Below are experts of layer 16 (counted from 0) of a mixture-of-experts language model. Rows are named router (the router's row for the expert) and show model dimensions 128-255. Each number is 500 + 40 x the weight over its row's rms, rounded and kept within 0 to 999. Numbers have three digits each.
After each expert's rows: "gets" lists some tokens that make up at least twice as much of what it gets as of all text. This comes from a sample of Wikipedia text that the model never trained on. Tokens count by the router's weight.

# expert 6
router:507505512512502513550489488506494498544569449536426399434453526484457436480492484543558488506548481537535482532542518434574478547517523575485458508543481519494458478585534536500498481545519488436556444493438452554492454528595479472552474569531540477512547542508501495549551450532524508512451463450566504493515495496471517605558426538544559529527514531502508534504446560552544558497563
gets: " the", " The", " a", " first", "The", " one"

# expert 38
router:486552445558526482525446483564474483534520440532497497497461551471457473508473506543538470476495448600492492512483540389591595568519541541451513515572474525516456528513498560483476526540522477463517474453543540512533532498478525526525448601493532463448537565533515501509513503494576520529536554531489450503496464501520588604509450491444565509488535514550479497481479524492527548467533
gets: ".", ",", " that", ".\n\n", " which", " and"

# expert 12
router:507552454523440510447520475502465465526487535530498499440511457522371531520502536533558559524547460532543412508502497456548555515508482538453493499542487526587522488516538466535531477478511444447541538546518537481478491444542436486530531592523580521512557488469493471533478529527497568547502469470539514416537499471470543545546459568459505533441528500463560512474433535515498477516486
gets: "o", "ro", "i", "in", "y", " based"

# expert 15
router:470503510529458536548495430512428486530523490559475439527504491522403486450466463500543478467495514536519481548524489451509496496535566541453580453514493534531443464549507548428477517484507454449537449476481479547531431477569458525523494515506542439505569552554505477559537455462525494540468479477488528459571408507477526615555483509499508511530544528521466551479433526579490562476546
gets: " the", "'s", " The", " a", " his", "The"

# expert 7
router:486552464517417526511462486529480512506529501472484458486413498521522441529534489607523484466567427578533489540503547499482556553509496554519460418502450523529436425504556557497518483512480491484540425481538426496508412511545550470478535527518563506444537533458545459502547517488564496527496536423544516486491493509481520519593458516481513527430549564530526531512442526561507540506525
gets: " s", " t", " S", " h", " re", "-"

# expert 20
router:472549491594448600561485438529461497519486535535482432473504542479441480465471449503562509455516460501509460538537492414569540529509563591453590480520465511567479489542519544451502508533516462433538460482450458558549482481534434547524430493511531437459588561534534448505523500492510468559487466458559501457563482508506548579505447486483542549523606483516413537507468523546508532468552
gets: " a", " the", " this", "3", " This", " an"

# expert 8
router:461475439503479563529424440494512528512482471507554443445549474561479497428434461527545479522515503549486465536495485492510578474520552529467532475507508573504466467515547579499525557541514496471488507485526428531521518502563511526579472475450553496484481545555564457534486515484497529534497487423537499458545473578506505492546463560470515542499616557482437577463507516550533466452536
gets: " W", " St", " w", " v", " L", " V"

# expert 21
router:499527444504435546543411449528459512481523473501526468447513489558464548436478455598571469473531463539479436522570499425510610503500540486436463526492509516452517434516565549527518552557467487503466473446531475495507465494573482529487438531479560449499477555504560459517526471429550506527534519424558485471559498543513502483532485557505559498501549522502485544464489538498486504439580
gets: " B", " S", " F", " P", " R", " T"

# expert 43
router:528531453517494537583481433518482462529463469503464452486501468459410509458492466538538525459491431505512508525489540460512520566502517522457568452519515583559433463529461528523513534513466434476482476466491510501526483508570478501556500567487547475463543614503515454470504508536576505537497523524497473474506447560509591592494518491470512547483521493494450506532418485466546531510536
gets: ".\n\n", "\n", "\n\n", ".", ".\n", " |\n"

# expert 47
router:457552460568449563538478468545467511515483495553457491476461515520461516488461461540519542514546480533541459519516480488560490513494515574490509489451469564541440449519495606524459488538496490466567496493497477480470535487529481579522470541499538410456541549497521471524535501498503488555472524457492502482515494497492521615512482525430569512500553522468488503485505542527505500518466
gets: "-", " |", "==", "|", ".", " •"

# expert 19
router:448528483520488562524490437543471489563469497521493465467466527509408489465481459530518502453519476511545495535522460426549526507526530539443586477493521554593500433551502553480523518538467437408499434537500486507510489540476469522512470523478543466445497558567508460548520448480518495564516441477533489452559449495449538549512433529467500535464535500516485533462425543540535571495550
gets: " ", " |", "-", ".", " \"", ";"

# expert 18
router:461565486545498591560494460501479508544464510562515465494466475529474482419490453493547527474521462515527487532523494476508569549541515594471573488490537511500393450533507575448488504577482458441515498471460452515532528429504469562598446498537495409429582551529539441559531486467506537546457459506493455468544464489496549586539460509447513541476508530538455548448436499567552540457530
gets: "7", "9", "5", "8", "6", "3"

# expert 2
router:548520483528483536479475447512441496523499515551546444477508472462435471533458511540549467523553410592469512513541438438524540539488546527478500483524533498490512414559521550485559540511449442439520440495465480500541463513503519531546456520483520410464553490515494414468579490455498453504479409475511507462555519571537539590547462487466544521519494554471482505473428597510475528506522
gets: "|", " a", " of", " for", "-", " in"

# expert 16
router:532558471545542548494452468571488564509548470551503454537448481542447522461474471493536478509530446513510452505556469437541491505534573560451596486530509557485440462524537559466546561509449456455535507517477474537510498485537522534538416532455517454516548519555505451554472440474472510564457475458566505479547467487455565581540496507397594515485538516516445530491512561519453607526531
gets: " to", " would", " and", " can", ",", " not"

# expert 34
router:469551488509449579514479505566508563566524552482441461384409500456493438470510482508568490447477493569536499496504517454483489520512497533514493495448553527525437443518494545488487495574463499477537450538546486486478465447566535520528466530439531465497577567491538521516565513507512490543537533494541503496517456532485551540562475512523509487479520523519439551534432528576523563405581
gets: " ", "201", "200", " =\n\n", "–", "199"

# expert 5
router:447555440530495541491503472530475552496563440538547417465495458508440527507551465495569512520520473485531471509508501504525540512478528519459535455526502543481457449556528555489592496509478434464498471485469446488562448475541473601571504548507507430454557502528459429566516472524468483520494467422539490442518477531495489566464507504484530565441538499473475559487441505510465573558544
gets: " on", " of", " in", " at", " to", " from"

# expert 33
router:438534456566511592541495473526474503568519478553476492497438496512430455472484455500539483465567455489571460616474533435465555567502524563486525458490511524529435523503459549448505594589519501446548470483500395515527488491592516496523468504457519429475547531474504496531527511551535497536487501501494435503552463524472526519529500522492533512509524530514425492506456549593522585444554
gets: "201", "200", "202", "199", "198", "196"

# expert 46
router:511545472527527543510540510544501480522513449482457528531450506452487485520509468552571550495531484488550495522493474485481534527565494578500506533476517512519439435572575509499451442541484445463477545475449520571505492499572448516506442558437521473471498483565521442509470513527522463521556540472535388460495526587517549555485462469434585502506467498475463499484477498478541531463480
gets: "\n\n", "\n", " |\n\n", "==", ")\n\n", ".\n\n"

# expert 26
router:482528461519470568480444555583452560503556475546475408471444509513479525371523467556569489495527440494518471490481544490500530540468488589512452439527531545476488495524535535489572462522485522488475482470549525534495478460508456551528408559413502449503532550537500491503480453504468560474469463420560550467589473479484502600524512514452523581449561518500497562493489494509487566531520
gets: " in", " by", " of", " on", " with", " from"

# expert 40
router:453502430494490484514464528533450487512560433505499495480467495523496497427462470532501421512491513499566468514504485511492505598553503534430505513470529527496507469542515501534500466506486484488460493467505523497561475520565494475515524521472548440446492568488462469590511479444544466534475461471587484479535466567494529498535456537510539488458466512538530559540463507521515509458548
gets: " J", "J", " D", "B", "D", " B"

# expert 13
router:496610495576506513530484504560462555534523467474464476495499478496504484459483441526577422506580465565516493603528482417563540485534507535447509483542457573496490501510507521478518546488492485366498461497494483450465491522521521513533461557480469482511537552560530500537543508437515505562511466447491452485541475475515498600542427547480518483464509542551520509454489593538540535442534
gets: " he", " He", " and", " she", " it", " She"

# expert 23
router:497523535501494475508480498528458547476512538523501452476494535462513463495516518571517520543445437531501476618518453486519527599504498555468582473513449494527521503517554499470548486501442469447540419545492456545521450474535510488529479542534542458516484518538472483499532508499509496517484479419522435505552552504539580523568430519511548500465550490508519512495512661514566502487509
gets: "at", "it", "oc", "r", "ar", "g"

# expert 31
router:491567453537498556506458492549445538532525482502519434521509475525434482450473458540537507455517477515518505562519475462524542511511530538484578464488494533566438446527483569511529546522511410460500466490518442556533497491481500545592497543479531448452541597539538471553516464490542519584453528497523512480573466501486541593474445474463566552467541514524444500493445535549489553471511
gets: " |", " was", ",", " and", " is", "\n"

# expert 36
router:453520465528494518470530499508526479531503546450486507509456518444492453436416456538564439505473457517509486561565492444470466542457475533470579452540476518554493512523496560540555535476451419467493498496531494465496513476442490547556477481479507400432630576490558475525580502508501512586486426457511452454531449506443516599475508464480548531512491531550473528524459536517491558423502
gets: " (", " \"", "(", "\n", "/", "==="

# expert 4
router:481478454462403558517440438497494579484532513477487472534476497432518521473489461521516481545457477526541367499533536510480565495587471465491483492478473525481470495453582515498476544497514527467518483475514501563499488531584530460471474507496572480452501495561532475488445529524517463483472474413527412485534458488469580552534459547466536589421489538480532555535507557505549491455488
gets: "f", "p", "g", "t", "m", "v"

# expert 35
router:479506447539528594549494459519520536549457477504525466548463519521412520492405477514534495444485497522541467500601510511479581524519578541507483471555475531540506464521545556490549524523479466432563482469498434481517479479518466539569501537514554441499570535510526484512513469526508439582471441445508496454524488483466521581501466506473548506548554527495447514464437560564507556488512
gets: " was", " be", " is", " were", " are", ":"

# expert 11
router:471548450531504514600424495542459526540519548568539442500446505552493492449433503574462451499520446527575431545532536495571518515516534547436542479469463524533466450524472589490520487524512454466544451449471467525519509499498506540536512480502485436515513499512519465503514518508483438603464501438514477465571498499521516523524530553425592584490507565523483597471469498580490539441530
gets: "P", "N", "E", ".", "L", "S"

# expert 41
router:486499460512451522455419469541557529515587443493452468491474545506468426500509395529517469519472440543547493624520470539487558505586516520522509396491506499477519500494525500505530474496496451439519443503503405546490447524549515491473492480530577421470503514490510482482563518512562401490450505426515464538517443574522578527593457468490510507444521532500490509508449559516508515496538
gets: "h", " g", " b", " G", " m", " K"

# expert 42
router:539562405498453528554425424523472554499481436432505500527440547534517496412481402538493473450510428559544466495491523470476566557494451560399508481564518504515413469524523582480524520490473482453572501430521479516540505474510486502535505556548531473454544553492495448564538525479491469489563442439483501506502472491440534577493526481472570504492517579517478495500492499552536541483524
gets: ",", "ed", "),", ";", " moved", " went"

# expert 44
router:521610485514501536460442466567424600559526457454516495506472525465498524454520491508518487498488455516506484482525483490541541542507499528511561502472487544543499481508517530528482553511486470499542449462495438501537471504505485571586526581460525465529584505518515445558542507499494486532483534425518473483592513582416546547497487471474531518499526571499429526556459493533499538480494
gets: " is", " was", ",", " |", "born", " January"

# expert 17
router:472532404499482580470443487517485511545484486500495445482488449528441523413498499492539505470493489523522542535499481414498554546499542598438561475514537526532466505512507593558500512561523431435554494485466446504501528489552501514537485549503484409492554570501526435567492512463489559553468444460546473524509468528501497561504441522450520548505552567504451503481469509564507547503491
gets: "2", "3", "6", "1", "4", "5"

# expert 0
router:478508456569465521475429494512489521517550494495512470479494479490481493463462439535489425480526468587524461528565534460520537502507546544478546422503491502499429476542563524517580544594481516498533467476488449560480470470501477513559490489491493479521519585541552423554495503477501546517473463411487506469597427558541486524529448508485497536509568546549445532532489529536466490432580
gets: ",", " his", " Al", " her", " Mc", "),"